Experts of a small language model.
Size: vocabulary 16384, 31.1M parameters.
Training: a variant of SOAP for the experts, 7110 steps.
Below are experts of layer 4 (counted from 0) of a mixture-of-experts language model. Rows are named router (the router's row for the expert), down (a neuron's output weights, with its number) and show model dimensions 0-159. Each number is 128 + 32 x the weight over its row's rms, rounded and kept within 0 to 255. Numbers have three digits each.
After each expert's rows: "comes before" lists some tokens at least twice as common just after its tokens as in all text. This comes from a sample of Wikipedia text that the model never trained on. Tokens count by the router's weight.

# expert 4
router:146139154099058073104115172145173145166125115110105132122087164155160088168113114171189110129168139163144191091164126162156079123130133095104132105054125190065041090129189146129120182113132153153180094109127110173076182132112175104161127105156078125090130109108155176131083087077077144144142091118098096099133127129120137055194130140148102144119103102145127113131110169161117126144092118146201153147121199174129120118131135104173096160099074147113062098122132117097092136125100101
down0:112097126169175116175145102069139182102138111139129149159178128152109152078190102163173117151117139176112125152089123083147090150186149143084161194133098136096129124147140121156136150074127180102152128160108100219052146163046126140099137115060094134072070178136127057149146166099098072176129093129096146068134102149127111110163174135102174166098152051157104143090080138162121135090098135145162103147122124179117116090111151127094104128122180165084135118137136135107095132092102141
down1:121071150184128044141105173121099105145134154092087115136108141163144063111088099137086124163066126158138165136157095134177112123062104105138172172082119147113138082135158133065121163122106136168148123178088059182143126127097178120124055109127160159169087110096148149154133170061116116081113120134116108193111177152135128149100120143034138172168192099157147076153108196165101169124127119139155123046143167098134170118140118146123078099092095138126179125119128124154105151123161140
down2:127134079188136118168142121079179127106130096119089150131108142132131149090142142176106166132122154101122081125152125152110160075158177151151150185168113127150156128078111116155131121145201091148126115145149079139120155184141167186163115129139172185173130112089138157148115084104110110114144139153156110153163108126117152139153086179094143112115181126138028135104164160101113095108123119158098105176164207125107194132142151060132068126127081159087131100143102094072102088143116086
down3:084100121133127101129223110106122102096114137099092068145136181173164146155096164104109092123156129129136162131140090137116138124068182109092139136105143119100172148098116126102119127081120164103130157118139156118150144051162147155135119134109121122132103133119170108160148105127048191048095172059132126050110146113106121122098111143139151077142117097119134108088141120142123162161163160121109089119132105119102087116147193112138091129150150156168136078167156107173118103108176092
down4:131137121096147172191165136111124159096194146114095133078106114114111158121157154136164173121108098097072089137113103159073138150127153109129083088141122075130179128125079093165145136132169146120091077125125137144100137149184087125105114097117157140147192092148129115149168108150062144133132099174131172172074207101135123136136182167143128102132121132136159147153139110139173095149140121170176100113145142166112110123063134151151124169151172105074115141097126166117236104166141162
down5:105147159153094169129089135162052114152127142183128102107110169082100136092118107112128116143195042152148085152105130031124139145148090140153149080108107118161141118128155162107158167079167103182094114158152134080116156154163123101152150113135138124078068120119162165105100177120143141128135097164132148095167116126130130132089072149174088129114159088075204097115114102144053103183116151085087141153116123162106138121149128166203094093170100119158172149135123126112142137105118115
down6:140133099117154121197084139124151138065079165189117066149138183154151165106156168089150132145120082141195093129135178130100138160119124131180153138129160134109133180143149120119140175114111082095149098125166079109163207125101095171110155135137129082110141074127115108136167158092131155149138125139096104155089146178151102125112120131098214083177106126158172170173147077144051152102119121154121199149129122136153119167133047112151161128178139185148136112115128139076146108167134066
down7:153114171142126090132146163177105180135154073164132096164100175079157115094062125188177149133129120115105081146150219096136118105138142162120161110127120098113100130089115144099158153088169101105115129146123078139119095168100137214092167141083093190066147204183126113134156095117126195092163143102134143159118081145159149146090167139143144123113146118099099145123108113098155151108061178093118138144121085086087088208107096127166075075094138131173113139164105157113116101090126116
down8:153099116116070092077102123126178114098170135127131138159169161157178150138228162127127081141180148109150160096128116129107103106092092110125130130107142168117147128188136100048150255098141057140116124070182147125138199128152199140117131090138110134116120169151132176106106143150105128168149120084084101113164122092131134107115152132139166175131125152100077073158071160098109120121148094149131089110114141124145139116095154132146126175104135182123108109140119124135130150161061149
down9:141113046100141108088130156081124122082073117144091131109156146094116075139201104125109105122157133195158082087164153157110126183040068097097158130114113132169133122128081135133118083164101179110109101083178069142172095102163144150086094158122168125106139159142110131146092135103193146116113116109128174134129101152207108117099169135112131114170113151138161133162069139129143105048151121095108125135135184162102130146101118167188140096177160139136057113146152135065124111079129193
down10:188090112111105151172084167141164169129102156113105124168083082086134162115201102144173089065094144088046141133069153156150156108157166087127152086125185136097128093160126160083170143089108129160124130145182149095081133129120151154112173076153085095149128106111105112181134129089128174125114122135125134091094163148132195130167091109121146108092095113138197171126143140101137153122107177110156101126072120116130087135123133112080196151143094157158111100131068088136108104102150089
down11:124177126128104068120155113127198152138161084172156202128096190147070166086185119128089191142151089105141162174122164114117099118100127153124191093119170091077133145189128102158145152126130128160137084138144131136156122174113161165144113160148106172163217119175094131137151151148150073139103119090098162157115121055163198117107155121189108135134117096057161082118139136133121173159137095129211137157106156139129091097120089139059025122143110136149118133101128016088174126098107133
down12:134169123065165131129063108122175130188204172100109152140057115104107147148086136115136117136154151089059145114102097121099099134094186131175034163109085151136158085170176115136182108155105169133152095156128132160109197159148129143214124186094133197138090144136156125145095105127112098159150149080149131082113095119123141118121151156105154093116111181091127109100181100104108141128110183138143099117141134117090155122089061128149141097125145198119100083106129116138069124135134152
comes before: "1", "2", "3", "born", "M", "S"

# expert 5
router:101122131108167161104204101091072170080101133146152067169173084099103121087141115112101172152096137089107039172080150106102159133123128153129093131178118075165152145102065111119154069114140112110092131146111110077181084130144092143093133116123103139169113166137092046147151164170186127137131170145156175127146113108149130170057166129088166107130182131170123150147165072103164121130188133120068119150109099089111088150118132123108142105139179148150175180157122107156099118133135121
down0:143132042092131151091114094171207176144129109154158101140137109163157156107084104149158144068148092168161110113114068067120130184142142069101155112145092169100118060154177111123116122135066129145171097090185131125082144142180093091138068121098146146093078191194182135122090142104134144152102149173151091121184160151121121108125104120144068117148155127067137141116165122160123087115093203119124109200114146124117118148154110168128076205102163126157088111128192138117109138093087152
down1:104105142153120097135122113180123104138137143146116131100143088166120093092101106151081080122111100124124093086170127167140161119153147141175141099023113105094111081157138194088107175104145057097135144115108124101110142128172145101165116059166130143144137177161163069100084135123075084131105126127103152138090097123068097148113160112126096114135114137092141109136138170086109155174171137122131151141167117186124158174037124093109132119095098236116099087155148107177100147145132140
down2:104162111076133101148184107121184193192131123082134112113142133025165136124124180194177138127139131167140102182171066168093129106140159117131067104129116147135136046144183071114171161137166168072146097129141158112133119117108123147095089137138154134137110127139133149146060071173115098080135115118159117104091143068104084117099187133145085146135173097155078162144093150166150095151119121170206141168145142121121122127214152184162154104101070113124105118147107067097157069108142138
down3:121137098092056179152134174140105087141151200166113122166162149124137139122113060157126116136148153140074133103162119083138110122104196122161077109099191134145130077139115058127142087130207119174117162166146161104062151170050133164137159093105156136099161182178178076128190129154145106161074096176175097093079151195095129097158111144155117122080087130132150166148170125130125121125149150151236165137139111068159150148114163154080114128150123119096144130182119090103168133061101148
down4:089109113109115098109091132107172151145112126152157147063107145130112164110140205079097094114123114127116134045117184125121118162053087143143100137088168082107132088170144088109142112115129170176071121160139105062144097117125195083094106135159138114056109148081104141178075134169137116167201111088132116100179133134152125146124107129122146140177088183127137066127126078092093126196108134167190149139167124062113177126152142184128142168188122149165154099174130134133142206112104155
down5:134080117190131185187147162086123163122108098104150169141098181114146168136111105169116141159077139159170067121147118106118104113110125079153108161164113086171163175110105078102123118064158082094110107109098125076134126081128114106134147101068084138125089180174106108138101150105160053170172126139210185108133131103125115121172139147079126157157165064133123159140115129144118153115193127062101135153164160178089100126125163135111112087106147077092156166102160149136149168129108089
down6:131155141123141189142102108129127139091074170157112124079163139157139185128104116126175132104096127126121131153088128101101124172175096139090125104119101086139156133117105161184011148159189121131109131073066064042083084101144125195119088105114165114194105117128091178124168133142130124139116130144121111075142065156109073138171096122107119115183186091100171129143143085125138092124140135132135098084130104040128105162171195102160106108137145109183133123120191086061141129167144140
down7:103145130108163150153158175127120196094156108146120096076190111123162112132088117081122149126106127127157142098198124128208085127138171093124127103127144140106131106170110112172156110115105055081061172109113070122122208109068049112112141157084147121120144148131121098062145137101189149168118129117138169161103126057143139099129155123118122113177138131165168149104137162069160101177117132091084148131110111154132172051124117163236160113101175143103120105063160146157144169126114157
down8:139154174123075058092130103117101128093143103065078122112155100109145158104101131150164141158159165210105040140161140142140163130148094091088121103195114124110100120159141160176139097147142176112176169141122147137116121170121134098148113088076113175217154124101153148112124142116139128118097152183144128130114103099112101158163137136114115180118140173113090130092126155138121073111067117117148134062132152158180122112110133111146126144156157116139135097150108103113192107096126157
down9:111158096127086123172138101132081148102130158164090139124162119099105167119158069150090180145151125165085141135109109132103119140161078122136088110179124102130060094121159098159171177148162147146083116179142178158119144084148133121119100120063079183148121164185113131108095193178086145124170126133106205104163070159131139159167121099180119095045177102152114148119162108101146160137129129113092146089084129116050093135121143110131171171100177078092074086106169137159180172105148135
down10:121117089178104169102157119165128151136115114148141148173079106097191077099189052131170107130155146119199098125161075123091097137129136155127144116111147133113070120139141104147135090118115108119154150186091139154139139123131094205149189124096104082120080112155126076131144130189119110148113135114146099173072162073184130141091088148105175147132162124163139132109148123112166092109095083143126148089179156092137110146103060112139115150120111127140107112118155101096164128148175133
down11:091117093135129138144131163105140132139149198178114083109136093109093151044125139174128140185135114093134150134123155143107114148149101118121073155146099078072094107120161214079114090122138096125130098132085076044109117152188078170130104157097115131142142165202130121133122183144111140135182118138124135175083089156123114126080153071117087174100184132119185077160148114081132098108149101095128189132142100165156133124077173150113090151164135118094084150064151132129121217107079088
down12:135158122060145117179147162219161150092155145090104191128109141145108081139121167120138150149128107163170128125114071090200144089108181088100146130126106088083075117123154149108098161145170091091057107090186115176107118159087119108119114115155107125161108050151147130113133115148174109107136087101165088156108146089121163141181127159097116139195099106017092064148153149117113124123163117148176119154067136119134149078097120099141139165142068129137130126139121129120119078114114125
comes before: " the", " of", " in", " to", " a", " for"

# expert 10
router:134109141125146173137110099119134186086105097149156104111111183168117086207151110087143158137121130112150152123093191069112167150132075126092209081097125148077174160107148077141121142165073112110127129120086103086180179120106150125198135133105182178145135070164126056098153085051111121161159152117132127145171096042167133134155186089034088099113120137150123135132127166080148122171090158161131117145188158115111133106118067131148136148170182147054118097183136116125088127191116176
down0:106127147154118091073129125109157110144129198120171127166151106130164157145141136183145109090140118162159162130173103136156136057111104131093109113143158125115076138136146147130122117147095130116175128112131062148084135106134168122151112149182126035129066141104096154145133083187109152191135128079130170107116193130211105115117188122104095140175101107111130074129158176145203164099116143184100074144092127164139111090147114169193056129126121111085132091044161143153103114102165072
down1:128107092163159094169105200080126119075124105178144174140128117090107168177170174122120172113125132072137098134100074101107095118128133119072129103160177121166149135104093138077102132174134158106114128117121155121127152053126092149104114088154088181134123122204144197131101069139069155146107147075158173121120103133154107098080106184099109161189109149108102113191104161114143148118089114195137181125164167112142147103138117102072121082078114090134096114121136121177172126142070127
down2:110110121114158089088134088129113124059128136100193116163121125109112162224138147119179097150105122108132132189121178133095133125125109155138153125111104167110178154089077183150161142176128166182166127175138110095140138116092129132135163127087105108193189082095135151131172159117119136130136149125150136106147071143112187156144178117085125129114141176128142103082141160159118095062172122145101165118070137034092066131122078111101074111090129132136168079162084102163054175127169167
down3:123133074146165084079091101129122178089041143098121179173182096146124097171173105071148168141179103085131142161110162104081150152119163144097167108188131137120106106109146101159093119117117123095108116083142096149163093151115208104158143113114151108118094199105125113152125107167141158160121112107111105137150116120080128113129114171091133164124147123111114121107151088156138110127118121125063169168124136166102106121103156122136082089129154139123162101109075146134137144131166083
down4:159145174117151104156108102151103079092153158090167114147115132127161165123130151141130149127127081109087106083111180192136152108050149156184125161141139110128124106152097147134091090140067130084106108091119170123151123124177104146100101114061186096119131093074174151134084205118118152128157148130114179111106082129097144207076181104165173124153136102124170095117156165151110120127071199086091107126078160132163141121115175141168172091136120113121072200085160183102111117140061125
down5:102157123100191134098132147119145144135113098148113115071089158093119184120146064124091138083121171054120110150152157052134142116113142132142169109153110137132146098126148182111162147146142157092144121129094094081111095187104162160103164112146139197157122110135143107163150062098151060133168120125119101099160112097096161168084162133140154147121049092127182149120133105125125151164147174150131091152136141145146093140075103097200109124144093133108159120175153145150115138116131115
down6:143130146146143193153192067086146116174174140104118123077184120093098164143113190143134142138125100127083204157112126110087105222143095141106116135142114136104121204102087132179124096187105150164123135140140195080061130117179158076132139139122164130040115131121133140032177120114072159138155116158123144110094121155161146140141118136146114098114108063111124102097044136142107165148115163138103113107196140095127131126071129141183099109127133143117118121136127170109113140174095115
down7:163088142111103132143149112144123173147126107119181121110124162106094160138129172080168152117066102127074105097174088076152133174092081131067176122147107100139110109135099111125157156096103146123142137097126139118092137098102127113190050139055101105107103139072250138145153208122119095171107079124119122125104091144121058159138157138108181202064150102172157122085141138138106141132136147154150091085212150168144129177167152117150147103124075060092221150179141110140076145139097125
down8:094132142126109136098146124126150135120066111173161215109112167139142186070139136151146124146139117132218139129066140121142150110069097125140076129124147133140120177100101095137164109157078121130109101057151119118111122131093119155117159134135106156154135161163118112076145172127142194070143113115085065141129099113126096066155182149126175069124159098150112159127147063141134174112127156136112097168167095139144139118097079122112140073116137127122129214099141115150124101153125142
down9:129128128146114035082102117100163175063132150134067110143165136143121115152148125157106130137064124094126103144155139112116157124153122120194132154143075095137155121136171089186078113042042155105109205127093175209129154114125142102201085136090131153109055128103133146160110119114085086096135108136162073111083144157130119138170090141143107073107082096115188118105131132103118132125093109136116120133080145088102099128146141146105126147084105183163106157137139118152157114193157109
down10:092127152129169165107163210098214193124198121115158106115189114107161116179117162140182110137127171136119092100127128112086083148147152167126079138126127124092135142112091103074143100107149152109086124081087139110169150150094144131101156114105171101082114041113146081105157132119107137101148108175102140087104122146195182110114180092138145198161157178145094114121112142050115188168123149118138131094126157123069098107151113156109117100123155127140160140124113080094122122132102147
down11:111115171118166158197102123144126103126080098100097131171085130096129145075144155120115165183116109121092159151156203143105154149097111140168171134076104135132123151113140179135114118106146086133131134090082165164154105080117127158086124103111084135107110116127118153122148054115149196126149161182137125171082152152154209116083121127092164128122116110139178110150123147149076137108143108146125197105099185169160095135086103111120137096150150160135153103111162129206063187104202144
down12:181088130128119112104106143128145186108133076135154139156167200121104155138126145104103125169130081139149049096137151110123108136170094116149223093145128092139143131138151103049181109115121116153137057158122126170161096114178157091113131183144145132127091119066100098137141103182135093138113165187153118077123170100100102173192097118141114123143120134171106116097167155209127140198070114139156101101133173170094161183079110125121154109100165116124141111113155132146123124157183148
comes before: " ", "|", " \"", " —", " he", " Total"

# expert 14
router:088088120091120160114077091105173174092148109089084180168074139123182112113128114099170138153124136115123095089059144122115176114110136144185137115150136133112107169114091183117084149116170124186128122140105145115105111189118132107111177141157175095131148076139096163132166091085162114056185128100177113111108126177101158174138186101110166156143107163167172123128078147170091145148125153190150197109117153115153136172115102097147136121182160098113104083129135099135128134075104144
down0:118119112117084123120104056056150125113158126131155074172124125126140120146069095124160055094150097098167136117140111084176146137142130139100118137125144103112122125086124096098174132051167073206131133155062123134115143053154137158155173130125157071083102179196104187166129105117138135095105110074077123101118156109131111152181134069105096185201178118116136121153083129116124206112118093148124103122130170129127171142115122093094188106079164139102179089110130210070150128164133161
down1:152127108124157148083133220085143166149146093087141156109105183108103134168182129140107144138140135105134118108153111149072125126125118103210116083099131103153137093158149116088071054181137140150124120093123094092071151129178147126118149210088149159174107187143098104150127147093121124070153143169114108176106122056162152144133116136141115142076198103100154101083157162149052118116168147097126078130158097120126160092103162185186143137062120189142134148096133163116171150154155095
down2:132111179085158127105126064109073112070129082073169159114077120109163103091152094164121127105081103143072200131120144071099151078184103152095174123129124133122112140153201096132087141091130113120125113101134180098183123136177138152114109121136115096088192151150085113122063120145123069143100196191205105152184123138153073131145090119119076159118112154171108129120114075147132143061129086147079116117114134151165155173135192142131127163077133081082141168108127118089115152128149118
down3:111098125130143180135084083120132130092155108136101168115141162105109179115150099080088148153134177122196172135155141133098232149086128104115101121144123124131079134153091133085083142082095137155145131149136159103167135103084169107195177126077139167178153157109161169095087118089108169122136096104150165092143131098125150158124159088137117148069129120138086101124121117096041132117162124174136158101066150142104158052105131152072154148147109139119144153109087137096122163135193108
down4:112091179169173149137104134069147181129113113136108066125140056155132147078078146125102174146130065127101117169210106152143149126157133074142120115180107141118147092147157141155112142113139104172068141154135180046170121123137088109114044119165110151106136129175144067107161128154130089147103101133111181199130045083111157123102145150123161159142105122166109124129094130023134117095179106137101096173141168120123083158133075214116149139140152097083114090131154113110119116086112137
down5:149103105115177125107144128144137111160092094162141069079151169127151144129141133124139110108119157196117095143115107074125205102114116137149131156144166138084145079098148126139178126106159090157164088137164182110092142085119126122133102107124093128125054111173175150102108083155160110228167129180109152168126106102105107181177132154137090099089152130108142178116113143128099147168139119095121109185151194165057088136185149090131120126090105166097134090132157161143087093120105090
down6:170092112100096191081145115134127147130145137105099167098122134178122137102125113113223146133086175066149112124157130058216129184153155068074160104167094127128174162119122100099166165191167184087094120109134126075145167138112127135095142183165146139164113191168206158093121118108101057105115136133205147090169119147064146137110119137113088139176148095073124112123122211169069186173088138121149156170186075130121150125166142152091103104126085157079120120122142105086110140121101109
down7:155099101111114126120157107159119072111149153123178143149118179052133130124128189088092147129141082132128146147103105089141171094155146137159160172148062150107159098166126170112131097144096109084162088228073142103134151103104132140098141124080079101134102148103132091115077144109148144119114138075103133117169085154066139117118184140103091107159076153170106103128087125152134072097127113135129132134080129141120137129162121113049168194127123134169121104116142190137135112151077150
down8:114106084104131127107086148170162143160125126145150097085068188078132109116102175123204175152098139114107137182105115155145130176134166113061141073119141088120129129205149143138156076178131063097110180126154146094123085100153136113107157126148151162133091153177154132056076098121125121101116115091129128149159171170181148096093158121123123107116129123126082093110181075093149118120100065112083102177139101118126114143076214125147201100213113100099147161106124114135096160151126110
down9:160181104131138141134159147105108137117132190128139102111185095092097152178086099145082129120129132150128193096098128161133141175160059160137074150156106082098108051147166113090128131061133102107157152037155170157140160111199138116080128155135127068140052132172143085101160124084137143145110153061127119167087160136143138154112130142134085090132087119144153110142129112139129132137126139056117172171174102143098119103136088157117175119070110167122121137137129120157156091093059145
down10:138152107095100114154111151084101093176125085130077119125235146148116073171092076077179121135124087107168167154184118139112204107084164181115169099151138088145082147111121106151048100117084183171137134135119117171139130080168120180104134115092081108098145106155170124174066160139100111062080161149121160163127132170119177093088117164121118202172143139119138085164102111142167144139095137190123087123183074098155084152121155158119150086121154088112125152149164134154082173084060141
down11:195097098144125127119160139171097165123086143146089120112147099131084152164143115120141112188146185083150090113112099123156042088171115111176118112172118099170080137149118147058160081122107155135152058133133148113140116196173152163101167167145122102133144154173106142129121103156143156138183087129071063122117146143157101092139117103080172129142128152148125134131124149173100200092160063124099093132090119125075088151087113135080127096179085061122189108139148125189108111136153072
down12:165148167156129133167170082093103149137099155132135152175080051073087172138123172097131154128112075075069166178150101136148057158104149114072117131128153045173126123153150133099125137113106162132158186159117146120172142100069141139126083091104127143159127129155181146170146139163177112107095175133167143069164128158102095146123119125104135147104155145126156163101074096176149131158089134129116116169134155129125141110094140100134146135115157181114143183143128090141177110135129184
comes before: "\n", " The", "s", " In", " He", " It"

# expert 2
router:124079197111142117094184107113158127094152075130093129107104147170142181137160131101168131116100123143124077135130150179123138120150115114129127161199154103141175126192085084130168107171137092145037142153194092122097162140132125146036141083126169098160164127166148097091142149068140109165150165144148122147139129149127140164134110061100139102107120088102125139137170169032139112120162145128218133149082144121142136142147097090123096194101128147166102140105151108163097144064073094
down0:116116112121099134126095149141169128120152135075103119034136104128176147108109178057168178069081159100133194095080095129146101066130117125104188126104145132102067155136193129122149078194077116121103189184145122116142127127194162145099096149142131124150126194137136133139092178114166109150123124139104188170110111116196118085061141111113151108124095100109176144129134086112143171134150081137137112144181149132136104175192081107190110159083157110118132111165177104107125138165089070
down1:183124157202151146167154099137073130091152165099173091115111085205105156143110099092213120126112098190096126175130144089118097111112067109134141108111129126095154141153076151152170123126093121112138127146181111153134062113122141144152146099108090071149161129136133119133175085099134210108102107125095147150099112125084218144077120151101085119056134115125096132133082130158121119106129098174097053130133119102207100141090150137122107192120138155145116123181119165101149147142078176
down2:095116090090114132104104103116180141122111139126114140094108128157108132123146098121077109109088167102160062124164131120113148112139138130151163084179131167197112185181146054141141196112132108109114119209139091126113111152192122123062126122101126153117069075150195194048161149144138140221171126166119105137089136116171150115102118077139127154180148161154110115119125097142188113121129076195093098173082134109118061116158182134191179132177149158099118133168124117128119139126111136
down3:099122140148144175042092103089188099131180084098136108104130173097176083163103119143176159130094178138155137161162118066093090120170135196126123104120140149130102157092145095146130160100146123165146091173115161096201119117158152115160112167048162150152135116134151113137111114111122066173185110114152076090091127118084072167099108066092095136106178097149132100098111139173113121127140133130111153091084167127130077121157116118089101062157140138147153148157075129142144091107164146
down4:108130170110106137135147180205139098184154145120119217147099138158084097128122149162137114154125148138104098173162056115130092130149127175140175155152149143125058153121120185127103142129114123118151151154123133081136107118126154147081124193106115142115162113164114115135085157089157157164118111138154146180153112126110158110131151124153151174128125203167122093116155129121130166122107100157146133112141088078167187142133140104059042082154234085122131105077116172091098145068069127
down5:214153145177097082140117127037090122153145115167024100073189119162078089144156194110153120148131223196090110096165120155134101117155074144149164069120103185108127146134112106121150130100130130127124075060139099080096115085135144133149160097123120126092105155175091163143092109090133123129187103106074106136192153138152123095116159083092145110126122101102143127140127120056068207142110092173152135128130154116022128153149143134130123150127149187100084123116127070147103178167112176
down6:109143208117120095081159137124159131121138140147104187085123102166112117169104160176093083122059143086105119085040108130183120199116116181147116187173112114165078152109128123082085118085220164094115139167089095163113168130128135141117100118119151079120114139090052108079138139112146080108090132171129153203133160131126154112083114137101147140144131194177077161119102155095147098075128115124125073183108157146140143110160169135193102167128098120118149115084109115088108135107169112
down7:176085110102121138185198139196126094062144141134121167094122095152147143098119152145160093162175124141110145101147106102098151106123098136163187111134138129135154114143131136140136104120103147131098192134220109110127151133209126151113155145094165094061141143095123116125111136173068130104127027129141155032153098120161164116115114147149206154120092126153086144124117142155154129117165105113118140109129122092079114110149149028070115127123163094136191127127142122128093155132149125
down8:183129167101141150100141124187114207120112123133123108113130147114089127131125168102158146077100178098178159204150180089144137152051117152147184084138128130113140112101121119208084161140163140089095081109106092112192125139140140221144180132126157143107128146104136152185162115115072167105090108147173111121110055099117158128101119147112154138142065150097098128114140172065153172129172163063123112184102147080172144100098141163151086117177092125132067119125141062121133137104112101
down9:109184097118146131136143167081131112102091128133113106161176076130140059082089176183146125129159109178188164184134089115143107076098148115162133111153123135173117093157168112145164140133133162094171153119152096153102112069186093159167130128118173167125126186151145127121125155146156127157116091071074108142132096146107214130122101111135123181179128181169120143168093178131130125150097112098118083141089136135142129179120078126167161100132109134133107167051154158168118117135159147
down10:112131127152106142119147112129132110129127102165187104107184136092183179165119153121145126097114128128105089136136074091134129142142098137127113119161162105199174123111098108115122136124177170121141131143171209094104114181113098126089141093140087119149121168186134174126144136137029140131110089184124110113122098149102173080093138167102101165120116133119185149054191082126150097117186143194146145092191083110101075164171137088109158158162105159129062117094111098129092143090164119
down11:138093169124111150201100106159134107142104130176111117145146103162083149080169139127091153173072126139110148138148066118181161132157141179119057139088089140141104148102118166154200149116140142116159142126111096201151135158087134072169179118082114126157154103117129192165117181150121150139110087097172143069137126055057086131158185128162150159151127100127094141160137056091168164115103074135177089111123077149174158148126084152175171140132113126099149095127103150111096128159161152
down12:106202102136154173097159151097100152118123130154121134181096160127133138104149134129112125128118220133198159135144140100187106099109132099077157111130067118072129192170109143125144185119169157120143167101080097114103170098159146159105097091043085103086120118133161142133115140134117117121123134128115171155133115081140132108090135099121052110139107186135117103105148119115104187160145158123182121107171111177113092185105146092142113099120119112095159139083111125134110138135090123
comes before: "9", "0", "8", "7", "6", "5"

# expert 7
router:144145139133183207141110067111163151112147149135137142129163057116102187134156152061068131125108123083096102144126076100131163105113148141114124163176136088196203171141110097169165127175124088080075147167147147105138113137124094165118152093065186132148096125129127122122157114195152087132095177135154138172101106121149115155080097117117155119142151152084131142096113116055135139147189167087113079138123045091183125128143080146114122075143199132111150111150089087111183142148165163
down0:118156138094158113133111170096145085143127180106216089048178184088101136147153180112125153127117136168164135078137159138172118166140138132119151131168144097131084111140193112137124122134115110111108129150101215182039158166096097138123087091119151174135112180125132125134075103083129127071104177121145113132100104136101138134177112199170058125111116154125168130175133144110182171163123118107073095129191085125133123147136146161095132118067165165132125142136126144117042143141119082
down1:095182127119118151132085145135151145120103109116193103122083105166162127080129134080069163154143125149160090162151134089127162160133149092131091131106155138144175168067134130103162133117125091112097111172117199178152134151132093181147188134088103138157117147087133118145073122155145109128142124070125140107147046126147089116195148125174160092126081065138155148114152106117127143162066134076118100146127068049104180123071141113141140078104086154183075140115094119097082181103156147
down2:135137136134138112095149071148220126167108146140115154103134154094139178145109075159142111126136119156123170078119144122157162040168084156161126067155099114111131114086124099109135140112111135112145166197102115125126110130113169107066160104107094159118131160157026092127134080197118113117099100114108109132148146158133124102199128142098154118128111162106110135107079117062158120137162131097136148147167111098094095213096101151140082075155134153132182172123168094153159220119136050
down3:131092097178131143160148150099087159089150109157157091086106132078115152037137142139147153132086127073149091148091148146092104152118135116102154090133166104193156148124104183191080039112150105122134124111115094122163112106152120123138136121105132145130088125163077136120089136161182133117084156199113157136158158122111131141140174106143150116106110196113137164130150162148115171149168100042125169097101129103126104172072143135140116154164097073062120173074157132105118184090181178
down4:173180140201081148191056135135128163098177105160137168127076161091051129100112105125138117127129152112120188129142105138095135152086101068145129157097140142124110089135144210119103192096159166119166129116098162138097142188135077163140143141137099137115116137127175143134105144109152048118105209098126182042153086108135143090102157189154122095117108144101115118137154149150111117147170139150073131130149196140105101148129127117159141092152088073126114144139162124106180101096074091
down5:150171147156058180146089171151090113117125117122125101101147141114105115163174068073145143113158142156129133164083091112169173109098106149107062135144150101140132094151151166112151160079152108167094131029046154135139118103088113096110099172156185122108119165228148098106107135131109143111117140159106146124184051185095104143238127121110111101176180099121145127124142090101148109153068085164151127094076160126085171155098199202106118144121135124144151091119087097130108114177144164
down6:119182159076117084079156179122097158175136108143088126103131171161099201173197167104129154101086145165156081084154105151144094145163110128130122194151119095083182120165100120160156090123109072126130139136066153111122169199118134119152062160127176073109135083183141117129086108195123104146160101102153119106154079147136134127114089067170117089140136041160121152116111125111138077120138105181152171110091138121098145099115133154119121128087162126132136150106134085143142086126140161
down7:085126100141088185155114133109132241107096103147149134122193137110158131122154120154122098108150163091111154103140138115140216047099116120120194145117088178129110135137114143108177177122112140157146145160144200096098112144077114131104138090134203072134150097084172147095192127123121120153141105114108193139158162176160149094125115122119062116026117123139181160122079151111118120118122122126108063143150123160114153156148098124107126132137084143105163095063080036146156174142159068
down8:168111138149054121080165134123121116152141186112108087130131113132083161130165116119111137143147066079126126162197181160172020125109154200152146139144110146096121092175172130114114059118166095101086162162090146140155110105061166150109149110110101109067145113165156190148134185135154146112090106151073154112126159119188054093124097139166121139150151115103077099130169166081106122099105107126101079149110116137096163101086125134127130121100132127103106115163087168112116112121124116
down9:111131149086070150156123054105156122055121193106145176147139081123090109158124110069171057122155130132133117150175076077106135151143108092128144120150100189151121119164109093099133064107110108132137148159171114170157102144123137113143171160096169128104109127117123086131140084121173117149160130166112122178086128136173205176123092160064110126100133100085095113143132098147115111125111134108074145107095102150110179158135102122115134080130144162083082173183135128107125144153166182
down10:162171096134144156119109126108150119087090113131117162143130132155114182137129121143109160115103103111151114095158184154132162090108157147099179119162117130113153095123097111046124101153146144100088139174111100123088156142172174173114093111192162105169121179196086165167159133103120085094104155131156116137109158056077131140072108109154157113140155086129127146096082169151109092123123178117125129189072109146148123103146112136146118133093046160140150150086159142165102140186082119
down11:078068125093129125124124150128144159089152121114141179155157170110162121132086125122112133092122077085100086149125119142074093088110180130100109095228168165139140120126167132088169123179119109214162156112124126171114124126160109163151026128199141140163180117119081167121132119136129119170114118164088089143129179122114170112174133144158136106158171145084142152187111104082131140176191123143130165142138122090068143095115138097149150105125184098098150100139121128136132174112097119
down12:109081196157115064156141106088108157126082109182060119146123091113197093109116174133119123176103097131080131147057109163158114165145114183099126092121137136118126117134150130089147097100146124152144093132163145125115128129117129127093162139093129110114150179091174166130156134143157125143099126094135160108131183142099101104174143120149155120143176114128139136137151173159171108134121096148061053171099167132167156143116106094119132096170085147104166096112169100158123150153131127
comes before: " |", "1", "2", "3", "–", "4"